python train.py --n_layer=13 --d_model=128 --n_experts=32 --experts_per_token=2 --d_expert=128 --d_shared_expert=0 --activation="squared_relu" --moe_layers=[1, 2, 3, 4, 5, 6, 7, 8, 9, 10, 11, 12] --n_empty_slots=16 --router_score="softmax" --normalize_top_k=false --routed_scale=7.68 --balance_loss=0.0023 --balance_bias=true --init_std_router=0.0106 --lr_router=0.000422 --n_head=4 --n_kv_head=4 --head_dim=32 --vocab_size=2048 --norm="rmsnorm" --norm_place="pre" --norm_eps=1e-06 --positions="rope" --rope_base=10000.0 --rope_fraction=0.25 --qk_norm=true --attn_scale=0.342 --tie_embeddings=false --parallel_block=false --extras=["capped logits"] --init="normal" --init_std_qkv=0.0283 --init_std_o=0.0 --init_std_up=0.0283 --init_std_down=0.0 --optimizer="soap_variant" --lr=0.0044 --beta1=0.95 --beta2=0.95 --weight_decay=0.09 --lr_head=0.0111 --warmup_steps=141 --schedule="wsd" --decay_fraction=0.531 --decay_shape="sqrt" --final_lr_fraction=0.0 --batch_tokens=[32768, 65536, 98304] --seq_len=512 --doc_mask=false --train_tokens=307800000 --steps=4873 --dataset="wikipedia_en"
Below are experts of layer 6 (counted from 0) of a mixture-of-experts language model. Rows are named router (the router's row for the expert), up (a neuron's input weights, with its number) and show model dimensions 0-127. Each number is 128 + 24 x the weight over its row's rms, rounded and kept within 0 to 255. Numbers have three digits each.
After each expert's rows: "gets" lists some tokens that make up at least twice as much of what it gets as of all text. This comes from a sample of Wikipedia text that the model never trained on. Tokens count by the router's weight.

# expert 20
router:130159147158110123145154104118100118165139151167125145142155153134095135078088118140103161143129109109126098130148103142128146120052135111154115091206140105105137143114130135150142144102075122097157084127121109133148148106165153108140107134108168115126168125098105148110137100161114124122113115126149107121114127113155107136140122110135132092152158138149139187155127118091169144151140
up0:125169102147145147111129099135066116163143039133131154206160102147168089111116125156137106115140088133113174128107152118117130113113138123116145143106124157129132100153107119096102149110114124118137113162147130124150133127156123125142130085114135103122138105139137178155133110156095123148092149146132120115124071115105131141145166113119144133147103149150110145141151105109108139181147
up1:130139128122115101130135140126174134165122093135144112142128185098109117071112130145136134122127117136127105139102077173170099119090179163108140123151082083136131140119128119128152139120105117123121073143170152110161151126160135156079093143152133117103153130154115176113141107133106111156105145123106135125143176119166124193108167109146120110132141139148172130128147122138136132134105
gets: "a", "i", "an", "as", "is", "o"

# expert 8
router:150112136079109108129130134112104147085082160131150133107138123111096104084108124165118124153120121114080133148157133129117128163113142142122115116195105122138116126123070121135159137154115111122102142184145101108119104111119106114163113165147135131104156151164100159132143139111138134149153081133126176123152136118106094131157181114125142146110101163136141069178153139107106123122124
up0:118121133085123145137139131119094173121057132158136143118132130117106103118152133148129118114126121113093114126169164128115144108144136143123150088138097156115057127118102135105131171123125094144089121129074129111154150081127139146134112198147123133098168182139104147120145103110099114151142110118123141106130131157149137144140151115136154135121116145128067091159104141168152105147152
up1:146114108130132154150123141149188171079122131142124107178135118110195068122127087154148121098129146079103132160116167141116115116125154122140157125141137158120099064152134149116136114145127159102114131154125113141106161111150126128139139109152125105099162115135118148078122114142143161154164103090126141150172116154129092158119169132105127145151145156125105094115130130110138167131121
gets: " |", "an", "in", "on", " In", "ran"

# expert 13
router:129106088144111127114108122122142178111105132124170120147077101130144117135119131120083175090135136131115141141123138138171116165144117107115156126119107099116121145112142133122142132162170088110060139113120148109143164148124148160144183124177154154099127130118154117107102163136099158109150095129134142114117172147120106174108124101087135143086133201148135145138152119113112142135135
up0:133102094121133136134111132125097152140152151136151129118098101120128062128129127150095148079138095135129120170125155129118165152092148146117129104085111082101089158090126128130145105134196143125115116148099107129111136156125132127123141105132136130160077102127127178131135128138123152133116104148168158116080150145105111151101123080193135125121143135081130110127122120097076120140107
up1:092128110141114129135132145085156166124123124097167129117103117125105149129154140165099123109125144129140116134119117156150107163121086096108114124096143131077143078119105079100115097151102116093133116172131176113152117143086152157114117139165117100100118131137082062139114156081133130121147084165108101111104150109119126143139165105115165131128135155099145149135121151102124166133103
gets: " |", "1", " May", " January", " April", " March"

# expert 21
router:101107131093162131092134141111155109132160113140118083128145161109106129134142146106174081094117138141143120110113105136166109166115135143153164142117097141099140144130112146120109149163133119162156142138105164146105117130116103094161148098098196160153098150135181125158106116149124106125145139135151132148162106124123127139141124125146114082101131094133050146153163109148157141101139
up0:133107144100121169121087166138164135072109133142107135119156149118117122105101136128151077122108124139097163122147121146137067079130130139113152158141125110112154132104144143119172117141166124147131161128123174116143124112142143111112149139117104136174151109157096150118109120098090097124112129098135149125102108138132128138100164084115092138143183135144107174131146056108153122099126
up1:121123117075138109136127121135145146072135134134123168102143117140130088133111122111121161133120124122096148135135166184096115114124104123136136092165088116137097100120090185147130092133137108128115159196136119103132125119127130132142180161126140145109167126116069134151123136081077117132097128100131129147091123180139121132134135136119164097123134137063103171131136131133135138128106
gets: "\n", " l", " L", " d", " pr", " includ"

# expert 14
router:122154117161117144150120097118146116129114117117185114122145150147116146135129144114123171103104151155150122160183065120142133122096130113138117130147110081170131069135121075101165128177149103125119208134125136111126148143144117158120123102161114125123115093143101115089163102167070150118126124127106115146121133151160154108114144158136162137149114134129130153100124127156130118141114
up8:106135094151133116111164119089173141106097146117126124130168105127122094104153128098089116111123104107156120182163169101139107095137127145114122123142096127133186109138116134123139143103114069133151121123085124153125157104164128120131111116144122095132120082125138157114147104136112119124088082044102161133141142116188108105159142127149149132128109142138119125117098126107115164107128
up9:129119127123132143162111110104105158104122118129160156118108167080094120125124124092111141122161102130108107160120120106121161124139125130103117071165086161104161089121126165115151157131125106150113129092113160123150152123132116138095156108133170128150116142138110155141130091136118132055099128139105147129146071141118144115135136110194115119145053143154124140124134118143120125167091
gets: "ac", "av", "am", "ut", "ic", "ig"

# expert 3
router:080114155118169115147148156156141101072164154171166116147060139110111122147121143122132106166118131115111152137110089110134141113161109116127110110122136109113117130138116134187144141104134090112149134113168122115097150144114133162117145106159143108118100121116136118119138084113147128136058129133111175130152121114131129106148123108114142124153065142084128128122110153180150161155120
up0:112161146157112125152134161101132088120090131133104126167138139125138121117129108142111103129145150149123118146134191103135118176102112086097146094117118130115145124126144124167090136108094129098154165157114133139111125118091140142070133127119060119148119153088134083159119137114085133099105135137152147117122136106096108126131089129105158143102091129159106098108144110149093117127195
up1:105145118116120119116114125158137129109133126142134118136038126126125126127081135130155123132151130126143161197116137140165097123133108090115150122125129132201133120129131128167151109134129117118091101199126168143174130120124137140128106125101140115089169134128130132137171117054119122131136100135119111135136160129109110126128168101120183147090133119134086168127125129162127118132110
gets: ",", " and", ")", "),", ";", "\""

# expert 23
router:110148123125137179086151163122132121162190131146101160133136113131159116125114157116121167145110134125148124134120141115139144164156125087143137086150154129130081096130143123102134136125115137097136092155154150086159120114175124104095096152122141143124155138094098157138092123125138129099129140117155111149134104119104124127160112150173127138138121116122142099088100099186101134045148
up0:145119106144142124116164124119144141121175158095159158137133156111122128131107139133110107124098123151137106136123115178110131181058151113154107115136098134099130116133138142087145132133147132118122120132106142110132124109178162097163142102120137068118094117140108158103091089134145136130118113122116141105128106159116106096101172095166157155160133121131084167107122077142119090098082
up1:132107093119148113131166125114092104111143115125113090127120123089154096113168177137117167145069080124110094145191129124129098130133137137100116140110163113123130098115056118134167119130166150086138156124136107097126112107149096138120120144099131103122101150111141138132131112119100126075158094118144129123136141167133123159126139183153138140107089100155115144088136121126146114102110
gets: "o", "a", "e", "ia", "i", "io"

# expert 28
router:159119149079151118139106124104134127146174120175154136121157151098117130106102145157142140132097124123123140111145152133137106135151126134131115155116144167132118137140131113122120140108097132177151141176151124125123122147125172110117083088156106124069147115082136130148111093074123164115056138146111132163156097117156104110149143167192137115111117136114125157121085099108148139148119
up8:150104150100118109118110150093133129116163137148116171126143092120144134113125147127114135084147162131100127121158141181179093139118136128127163099107163115162130123175124154141088114118145154106157107141122166124162111179143127140156126126150094104086133129146175156135113114163131150109148115121122178108093129099169097155115173131119143099104142117123117149094153156175118097129105
up9:104148124114128119135093105132147108164129178126119118149132104113100109120137167136156095098122079110161137134135133162133119129106130150100149172137106136116126137100073115128134114111118125140111179179130072104123104126115139127149126111142109143069147159106130110149100097128112135112092115106137105097114140122134065119151111100165150171131140166099153103128131098056144135150129
gets: " B", " D", " M", " R", " L", " C"

# expert 16
router:116124104156109179134149085164096142103141152112090127092128132111151156116138126141159193128114123127112158130145082125132101173170115105132109111126141088132112119157139150159114115183136148159120100165077149132110167165082121117116128160126136128135119119140102106101107161113097127100116125121154105154142131171103099119116153131106132144123095133140105146112152107163177154107104
up0:145140106135141100118114150153136116098119121111152156046119161135148137104134100130120142114064110122131144131108097129121088087204150125111118110114151140114100117127121124145163120161107150141118094149097144135109101123123167119126133136106110124139096109145112113128131135147087121114124140083131146091078158182086142111124176125095098153114121141150122181110121115125143158147100
up1:092114119133121134113104098123097156134143148114134121134121132129128118121143147114162151162101161139099140126115103138167139144098136150147151098111128113118141134140126082152117142144091165109143133138165100161135137162101144113101091177102091136142127140089127193096100146131123138125140115071161129104099137126085114141169119128164140152180127154075112131174190122126135118108096
gets: "ro", " st", " g", " o", " ex", " ro"

# expert 4
router:114163084132068149153110143157140095120139122104130113079119101157153127115091062153127117127125109166131115153155143149115126144134115086121149125107121155204127122119135136118134122139098140173141099119079110117126143133154164149129153108096092139149157116105173127102077148133129109174120115109121089118140169119082139105137106103141111154111148107107147101132135120106123104119129
up0:126132134124119152105133132130127164135162117179119139107124080149124171100097127123140172158130129141121143155117171178124093128118000130120115137130119122096130123135052100139178126126119113152104134122126122129157112132130135128138135065130136118128151122140119137110123136114069133092136095103113135126130107115123090124121127133136121118132108117100119129141130149145132131106131
up1:134134101138105065145091146140140137131154155093138045119145089148109108111084108184172147142153136100149158125120121174132131162116122135118124105129128170123151086119131178159119143125152115161144133122121159103112107117148130135117120120112136127136102124118175131108116126115143122137125176112123089135148188138097113133136104146161096088143142146128107120148141168132105145096101
gets: "ed", "ated", "|", "ing", "ation", "ted"

# expert 19
router:124121123168104144089104105127095127108150167126133121112085118154150135135138100105114108135164140117108161120158118135134110150155140097132127096146125162150085142151140105133106130158192109113129166119113136154127079153138131110131116129132174126133128132179142152137157100108128156147145110122166151133096149157083133139070127145126112130142091198118124169117121162096105103078131
up0:064151139140118124148146130139114150152114140147140122132088134129113153126089138103129112102149092133066127124121138149109106136132132133114135083123123138088162122090149103167118125129179100173137133109108102114127073114162117098130138150134137151149151107134136131166156154152120157114130124148162131116118157159081088112080136168097130150123192142112184119144140151109097126145136
up1:142139169104113103075129117109070119120117145144126182063094112143117114157115100115112107130144138145134173112143126121087128144117138111097122147142136154123120118105124122117106177137144116096143132115124135129133117157131113150087154176146151131135099103130132147104102126146152113132165074103146116110145143178095162125099179122160119140110110149052108106153138149157124117129124
gets: "g", "e", " de", "s", "-", " se"

# expert 9
router:093138139145177151086102142121092141121108103096127124093074130150135166131126130158187115115176083111101152120118088137149108114141126118136139131137114085132105145107120110124137143096087136124146091115166135116148139106112168158144177140104119091138112103152121142116148154134135119147144096142158120102095139121150119114138183132143114135128151120109142120119152154110080066081136
up0:099150114117141134104166110108141114101101135088124117123076124137099147123128082090194184117153109115127135168119126135100090142125118113101110152125100092103104118118124134113103091166108153102112117126149153175132114135149120152152126138140115140147146142141116159084145121103143124114162110109124156116143114167152133124175090130162138089169114111080124164130159092104085121130128
up1:112156142153124136131156171065151108159115111122099125111110128124106122162121116164145140146144127099121126136181132125117096139102128093146144148133122142139122124151131134136103079115163111120142060127154123148159097174161106129161129143109151104135158119120118109117094102182123155150171138121114113134103140136092157113132142144120126142088119208083118154115131160123127103171115
gets: "-", "|", " |", ".", ":", "=="

# expert 15
router:083122097075087173102096138141135113097105132115119102143102109176158121116144143088145100092118149108103150194157096118101120146103146151073125118119091139143150119144086092100144126119109111140127108107084161136140145110141153101099122083131126106101114133130117124149121127140128100118068135082165141130114152109110120127147122146131120109122144144135110130147162163138101140084121
up0:076144111117132129120145098148129113136129149146118147159093120119121154118096154117166158134095125133126126093124112167064128110131063099147148135147107078110129109129082103116140166138128111128088105124140132114136133126119132154105130120122136154140124083135124161154086140096110108096108129120128134172136091146154090123123186114135219111115133110157126133126145131151102087127124
up1:094185096164122155144121128158090154120129090148114123186107152136143125146159133172139078088148148108105121122147128162169160155104151123111139141101144127128134110152134089142148127164140142137147116143177152127124114159133114141194111087107096110142108116154151098154094133144128116152121117139108130111080126165163141127122148136148173114152097102144110141139144126143104084139135
gets: " ", "  ", "    ", "•"

# expert 25
router:123116137162088117094123089134149135086146115129156095127148135150175134133137123106129135150103142165094118125091139130105148090156126127140171169109123140113151139149142140125168086128083167097155131121111116130114129118154090122127121110166082148127123119127105108100130122094151103108129068114112157108118141118145042132130164158138119155099152152144090117129115169156139112147099
up0:095141142167120141112119116109118129131144131158158114093153131149170176140138128107120116138087169137071125129130111132116140116141123104126173116136103142113139136092141118123183102101093141138144127176101118170101117135134123128148123130174127100118101097127143085127170150102115132115126097146149117128129107130156116135126115113162081138140173184082100130109131151049097149110112
up1:158137105144149103124160103106129150087106099156148135122151105119093117079102150152153103142121147151119135139134156099114163164147127133147157096111133151167157127139110126143126167109089122117134104122170102124107110116126127143157122127143082127139151136105148171187130156131148118134139067139146152091139146119145071133188145112169088132076130100121109101127111110125130107163121
gets: " the", " a", " The", " an", "The", " his"

# expert 27
router:131116143131151141167143083125141142163123135108168126103133138150095133155128148092138134157118133122172133132118144129105144131092110108115110156139119107095089121139110144150135133113155152151102191131123172136117120133080126147134148100150177167124107139124085114110190138127126160074142095103136172099162158104102117134095145116142104142124143112093142147121154144118126125052121
up0:141066124116117073121105081124145141163167103147143093133128165171122097126164127174097121192126155141140102156110084139115140121133085132129115109125128124123074139138155109144156172126124113108106145100116140107115102124151139140128148128108156136141141124113134160151110102105118136140151130153127138152123125140137097098172134092118083143138141099072107112080100120113108087137125
up1:120137108125130138135067156133112084137130128154132139149153146111103131145142162127141143125159066109104143124136124125158147116146108106103155077067125114087124098149112141122099140144136112096166133130146112133121101133086123064154132130141100107126105138097108147122142169152142155125183101087168098138131115139144097148154119142131130153114112125078166126123103077162123152147108
gets: ".", "\n", " that", " which", ",", " to"

# expert 12
router:085120124151165126120156135136150092105115138174111146147091101189152099134099110137122138114136135138155177091171117161116061166176131117109139137157085124106134080095113129129140127126166119112116102112087130146119090117114166141163127132113108104112137149114096123153124158120140145114111102139154165130148119145146086157103124165118113134094083140115135144145110111120150140144151
up0:131125096078161165124143142157086109118115159149120106090130131149157138134098142121121111126120149147124160164166105183137104138136124087152129148164159140116163142125143134103197128141153131122122108119119142108129076127179108131137167120104131104114146148122156136090096111129131147135124123139151147139144089127142073150136137114145168139130128066116173160098142110117091100094137
up1:101151115119110138087126119112130150121141173141086111140112117142154155131077097136146107153139135130114142120146096107102156147139108139082160110157117109134185128115129151131142095135150089112176141083161149134148131148125156116116152131116080148107122123117141157101095122143146139167151138118160122097130096108137110124081078178099140123135079093104148097138101110102131140095082
gets: "1", "2", "0", " f", "3", " n"

# expert 18
router:164171085140124150147156102158091176106153111121141122120126133115150076139130130187120096147123122140117113124136148140153120158066132127133113128123124076156171165128117093163143117122141095108136153145146135112134140180077104129136155112150110133120154128096155132147146129101094129134122100126136127112134161137083147121133130112135099159149140107155095123135108155128057097159150
up0:151157124150155118100147085099119139124168126155114167100134097133119132126119109162120118129135131131149126160153103128127141135107091188124128117162146135139153115156129127141109140157141152106109192137139118078124149151114146130103088086117126136079130133147125149159150152094148135158103138155176116129161170087124118181151129101099151104095098159122143122099108162168117093148143
up1:107115130134108117140153137116131156157147127104133082150189150098172103093141129166161093126089140108123107132124116095170127131128157093127147135138112117159112110162097079091137156141149111141131105189125111122122112152120148148124127124124164111112161107124128125119140138149098136113100097182113116134173120142112066148141118164134131116155097100096107079104103142159103160124140
gets: "em", "at", " part", "ation", "m", "et"

# expert 31
router:101124148141126167134126109135129134122130091127166122129144097117112120109107093118125127135134124151131096124181152169091137122119095134147139154164100107148103156165136129172106117145131127171090166107125167140132114143144136140096103121090123112149150142141141117092097070083114107080139126131092138144152158142161122078094126158075155157121141126148107102132102092164102170119129
up0:153148131150122156114140115157121169141169134179154120111122140143116166153128100147139128137148137103130151121136110151119152158134117132140159181126100161122105113177110138103152142136149149132109196117161146127151103115213133177116185134147167127106151089139124089086126150112140116129147122148136100126132133126112173100132131173137170132143145136119122104117112085140136152141122
up1:109149122115124156119124090121138120111137118137114127133156128140140076148092129110154147152099151159111090156162112174119118170086109121086154150156161137133142141108131154163158119155104114118125099162092136108134126126128120157104136168132115123151107129184124085088144088125150109097113151167111127166145134138148144087119156138072143154125128105134102114177144096101105155097157
gets: " |", " first", "man", " play", "er", "ing"

# expert 29
router:132122139121095111092101120139151142096146120124168134110137143101118107099118102136122125170148054126142161128102165114134137123162126125117106125105119141129084110120099122190159117071097108125131106137133111129141090128136140129066128097103113106121195087093155125144090129142135165151157103122103156138159094104114136159124120094158112152129081130102146112120104125117106113116115
up0:128177154108129111132100124162120132132145156107151163133108137125151116129081139145150115132135111136109152165146106127134154092147123131123158111163112121130104139149097132153151128097125097098137068124133108170125149147124149149147167067159100126128105126126117076132126166147144088124147148114153140170123062164114118125127137153105085100147147178099121147077130107102163124120107
up1:119163098144140103126170117142108134116119086159135143090135193120132146126130131115119126159095119169151123146126127096102183122135148128098095139151111103116125124110125131173148138150140109150115132102153182117135107140163141115129130134132113143154167126163080137148117143109133149108104069123140144154138114101155137165090115154200120143106107118126146110145108079089126074128118
gets: "ed", "ing", "ated", "y", "ay", "en"

# expert 30
router:123107102110140192115151100108170136153112090170140149107148116101128149170136150158180084146117134125118123127159163114080114121130128153107129124140100149149140115154132135138120148167125126148100100161116137110127130152130146123151072106111111119156106127125154131124108137125125104122119075136070117146100134120097133136132130170148086129139153138145049136118099145146180121116092
up8:129096142146116168134147133133118115090107094093132137129151147117138093148149124082167137122115136140113169125107100120104099077106157136113129129144096078138118118110103145127151141163099103144125092128086126136153076150085148105112107102137139108135153127165142109124162093075156116110135117109129114098133143159156108153114130164130121122067169137194127125116088142137143119106104
up9:133142127158158134144141163151141142149108111200134141152129087108134156176172170120087122174102131130101164131100119134136096133116131125149110152128061133149095134120174130128155130135132199170109144132114134117134090132116118122114116123124142136154124127118157137066083121118098179130119089121139129107139135111109161109129145163148130132126095103124145156148138160127140099157131
gets: " c", " d", " m", " t", " b", " p"

# expert 17
router:118172094157117134136129130126098116094186123148118125114090155142154111140146133142126176130157157107108154141137131141084109141139131134131202149117128122138099083155101109160102141202167142121118132114156136148117113142100116164089153118146165121134107152152178111110169132149115145122143102115123122167107114146115102137128122125129164171102145143132132167179160123109143142126123
up0:146134137104144153101133094108155127104139160137171121132157162136127145155138129110179114145180124137131113151096124146138115121130090175122133141133150115144104142076064120103147138173151163112111154094124167084138154137120173136108170104131131134141107126156127114111100162142098123109115092153141115091119140148120156127133083143138170145108176120084123181137115122122129114163139
up1:141122129191079128134136150113108151123135164127143140118111157141145127120147082130132119125168135182108148092151127154119145171110152123129175129117115132103106152176136127127143121131063136088135154140147158122167134153131109127158112136163171150128142111105195149140098147153155141128139145072118149141107138121126122109154097130180122151116134132087116149160093107091147132108129
gets: "l", "al", " al", " l", " Al", " ass"

# expert 22
router:102107126121128133118146116129116129158129091113152134134142099134104133130143111148096123117140122108104169162132168109136126139145122102101109134122097091111076130090141079113133111185139122111127085150150200130071128129132127127135118138081162139122189105158117110092088120124142150107143130135139169121161138140115145164107127131093119115145078146101144177161137166152129135087125
up0:089107131142143129192130155137135127129138095147165101120133107139113121125149097153086119180139115127164135077085099167151099083135108107104132127131099125144087114111146119129162147139149131150124091135130125115087122112115112142191102094092155140132117088167082114146113140127124136100125157127115201132119098125112119135108117101130121145111128124176134156154124103154133127092112
up1:143158115116130125093130149120123105096153127141113121113116130100108110134140091167139124134168143113125122144129162089152146160129105112115107162153091114125126145130124064160089097123150139126147156136146152081099109094124142127142139134103137094103115122119163105159077129077137125146127131147149149117176119063136104176110097143102118137116076134125107122170110133198138113125135
gets: "le", "ure", "ine", "ate", "ing", "ide"

# expert 10
router:138162089138097136091114140147167161126118116141102160126134143102121129130114105141130157106110152098113165109096163195111150088090127118146116115101147149153137100160131166129120117095134141120131121119147114153172135100143125176084130115130179083144178138089111123113154141139122164146130098087147120131130142104153135091099123146132156083141096158092116148137142127107100093128112
up0:157085120119133150113105205094094134140137140100132160097092128109158122113098121129081124125182137104088124113127154098149134136106130119107104096105094113087123113134112148105163112146120143130111110090139133097106084181108125126077139121121116090123145136201107143129119149149107152119138113119143122147145125166111135117127102161119160134122118142134116149154133172108088121164144
up1:131133127091097154147135121097121086133153119150067125126149135092138117113148144109093146112128149097123173118117130122102145114144159133104098096152090119142118115136102142122160127131134161186138178142109164144149134127134145123127111169132133145095151093123171101162139137128123146116124131093058132120092120103104103110152116177101111150147110158112074176152150122098129126157105
gets: "s", " the", "es", "ers", "ts", "is"

# expert 11
router:072150083104129106096097173129132130164088133173126125142146112122154155119131138119116118144116124157118117123092133138159092130111110136119138131128141098136133093143150075112117091162140164161073150138087117132147147181118173169111129122158114118113122117102083177153151133091134126124118138141102086131118117157113123121125114163119127171129083119094110100134100151103144135094148
up8:066099071133084148120143162147154162155150157127166113139138101127141120151152106143151150127165100110144132121123163133153108133103090111093039098137146097095133112098128131125152128166152091109124146110144104131126106153131098139160151137157071124140096137133150103113130119120158141128117085113143117145134163135129105127125093141104132112135112173125137144133117141079138112143149
up9:121128133132143147109156148133102152141105136110162067112127120183157128094126128110104161102113147150121141138111124125124096142117074120153167091104147122093152096085130112196154114132127109131130100159102137127105135133165087118158137099143125141128112125104135138126149110121166176166165149139122134073116112157100155108133147126120135102068103090124153100147104154122095115128123
gets: "0", " E", " O", " A", " U", "9"

# expert 0
router:152117124166137186157160127123116150116086116146135123139127141156146083137143101098119119170127125131155158140101156123150112159104089148162115080104144118132123100110133163103135134099184074165104131117142126097185122104150142140094181099117119101147138147169107144121189147134123092129129144147095122087105132159148095120139113127133163131113130143129136147139095111151124130107119
up0:144103127137124176102135083106143139125107151126129140111109145140140134115137149132151115130180115148081139151108186135124136160070099152126094108061132099149105110112147147132146121117109169102101115171142130127123149123098168140112124124118130124094160141116160142113124097099124169137136135102117127106150106111197144106142134103129145145093148072130158162118125161142136180131112
up1:099151088117115138122106138146135155136129127161164121107111072157133125132110151094134187123102113126128149142097130106147138167084110128134096136132108068126107073136129110104109107127133120178167101124118150108156139105113096119107172135109118104122138112179148107100149142131150113132151175155095164132132117144161127146156114123126113140121090101141111135147104087200135126131143
gets: " to", "f", "ot", "ly", " f", " for"

# expert 5
router:087161124171122138101120146139140106145143128187136135130135096122165160148068120094153102105150107131113169113128132112144156077141133145100139068144117091129115079155141177119146130179159127184123131101135138100129098118120133102147153097111119114127130140116158107138166144109094164138148157141123079115128137166088079110150140154148132148132113109127117121116127130135127127150130
up0:119172107136169120108111140123133082198154100153144088122120130140152093096115103108127111121077155107101154126187108122101141095127111100145138104156089117138088109155108173110103142112144124148100088149156139092127154111142124120141103093146111135140114099106103117141155117114147127154107114122154117130156141181120079140128143128135132157126121085143130125108084118112155135172125
up1:124126105129133156120141108128145144126130104136109136122111124109135143128078184179109114129126094093120161105099125118165099155167152149091087092118133135156117135124137103115130105161164091159088176108143157101115140109175116118122160082137135104121126124138147088150140143099113170140128116098153116096130121158098141092133139114097151118111117123143111119117066151171094178126136
gets: " T", " t", "ol", "end", "ell", " D"

# expert 2
router:098140137153096201114119145138121124145185135140181126143118132102095098112137085103130145156129132119107147121100104135142156120108125131136112104132129094109132096118143131100118138135132089132125143117108099136137101117116144137156149155160106096151104075159170125137108172134133113080133133116096145084126083111115148146097113165162116072120180101138124159126121158091162128108143
up0:150124086066107124129153170157119115108124147154120111147132121125119100117102161122130130105149096131105165098158138136163124123110161113127129121121121165137113148135086109099100144128129110122121096165178110163160096137137093059130155167113098115114116109080120120143094122112123137112125101086124123092117110127123137126143121143145069107126140119130140071109124132082175148097098
up1:137140134166150126127150136145126099136158122145158125131144130118115111122130071134156136110118173101131168113144127128132136108103096127123070102134087121117073146144116101136095111118101147138150158105107116132026117175170159136136146127111082125150114097125109143135113136121120153127146109110114111128133111168187137110137123139166124095120151138178149178130106140113128143152144
gets: " and", " was", " is", " as", " with", " were"

# expert 7
router:133133124111174149144116129131089098080101117156091147120106088146142110150133138115128183099169129153112106120104113118128127120125138113084182138156112121135153088109146139116116127191120105100092118180109150150119126123103123157159180138143167156131143120159135139155153133122107162129129118101132072127113156104111120163112134119114152140156178103095101115177132137133114110149136
up8:149130057145113156092141132144153090112139150152146134142134127135112137125140092149141119118158152128173117172101143113142118115166119116105180106081157127115153162172133138147121091102127119132067109155124127125128146114146175111119145158143156119081149206130166120130138115117122156157131093152172131127139102137130134166107126137088131128139136158154116102126154099126109131131102
up9:110103123100164137136070152118135105089146109112097137131122100147125121171106135136108162143104130119101116115104137146167117128134127105136145112131119132128140127148168142144138116138138083105091090164111129137112090119131137142142129129121132159145181100121122103113123177122118141192155083098104142133163137141163109095126175091107152100134159134077128167140128151136141096200118
gets: "t", "c", "re", " s", " ac", "g"

# expert 6
router:141123109098162114127149069145142165109160122140116108120087088122131112150111129128152112105166138147129105133147126130169107119138113139108123075096119093155142131103161146132193102108098134114148102123144139127123121166083106109118154083086106131114117139118156141125144112155100115168126140128092167127161134124097089114115155155117113146128134121110116174177091105096182134147143
up8:131123091129134154148142132124162130141132167155100097149117140114173125125103124151138121141207124091153122129161138128115123073107125100104120158149096103103089126118135142078183091161148169128134117155112106131115112093132119116179125099156120120153117078142134131130164140142099114149121151112162141114139122176102170135133120116124102182129124125090103156128114118115133107146088
up9:113148126134128135119121120132096116125122146132097119112074122123133116092093131124126139148128052142143157128134109166143091104138087134122136119152080110124115125128090134144132125163082126137143121148156157108134121123109201137131134179154131093027168142114128130127118148113105120136117079079130110090133115147129119131114134126127128127113106155126119140179101126143118133119080
gets: " P", "p", " p", " Ch", "P", " ch"

# expert 1
router:155167163146127111155137122111154147157151162158119141116081143109156094145122139120136151115151120142184152130138148141150109122137137102118120140123145142155118081143091138089131128090069127134092158141129125084149138140146122148145092094146173131156137136138129131143069150135121097086143061148103113161136140164169109143132115102118112128120135122118111160133170147103129076126152
up0:136150148152143162108107138176136126141158137145067128169152134181135082118127118127128156095114127107104139133098145138126072148163131110091132097075150096092085115142127128123101110111115107117112170154139163093152112138149179134121126156128115105151103118114123090116156137107119128083151123141122138144075130132135102134115082143152122149156131165140106145120168117111159096146116
up1:120161132150141124063131128143132158093119146125124114143113122142134148139116113148128137072104113104131151128112139104124136071147081138129113139167128074118145127142119126072158096158144146135139113124137123127134133128109125121149106081131129115162135141156122133121161100082053107128144100086105130150185065127129148159183102128148118110111137117109079120137122122158127110136139
gets: "h", ".", " h", " H", "==", " \""

# expert 26
router:122133138158078175184143099120083161143142137142107137119142131151125182151118128132134133115162104107141133143089107124107146105116155111156139130114126104149130121102117128143125113132086099116130141121108126055117090109164148136149098105092126112134175108094145107138143129116091166105142116119089130164122117166094104102081144099126124178145124107185145135134125145110145148144091
up0:127155177111130111136157153160117130116144101095143142110123123158144136087133143133111130127129129115126169128101146087114117148099134086139115129088114104114141106141121130157078148158107095143136122098126138080140136139144110098139133156128141146093176146150116129110152131099080108069146103087131098172153094151104135095113164121133107153107162149124142137176111143087189099147126
up1:112116118138138158131117157202163193130097165141136150102116147156106112131058130150143111117135094132094144157096152127131098122096180103128102112100089114122157142114144137131118144100113181094085138151118130133088090114113152157108132169137131124138154111119112122134145180134129138135127143098089155137155154097115134123116119130115114104134131117161133177105130126163138107133117
gets: "th", "ad", "am", " first", "od", "d"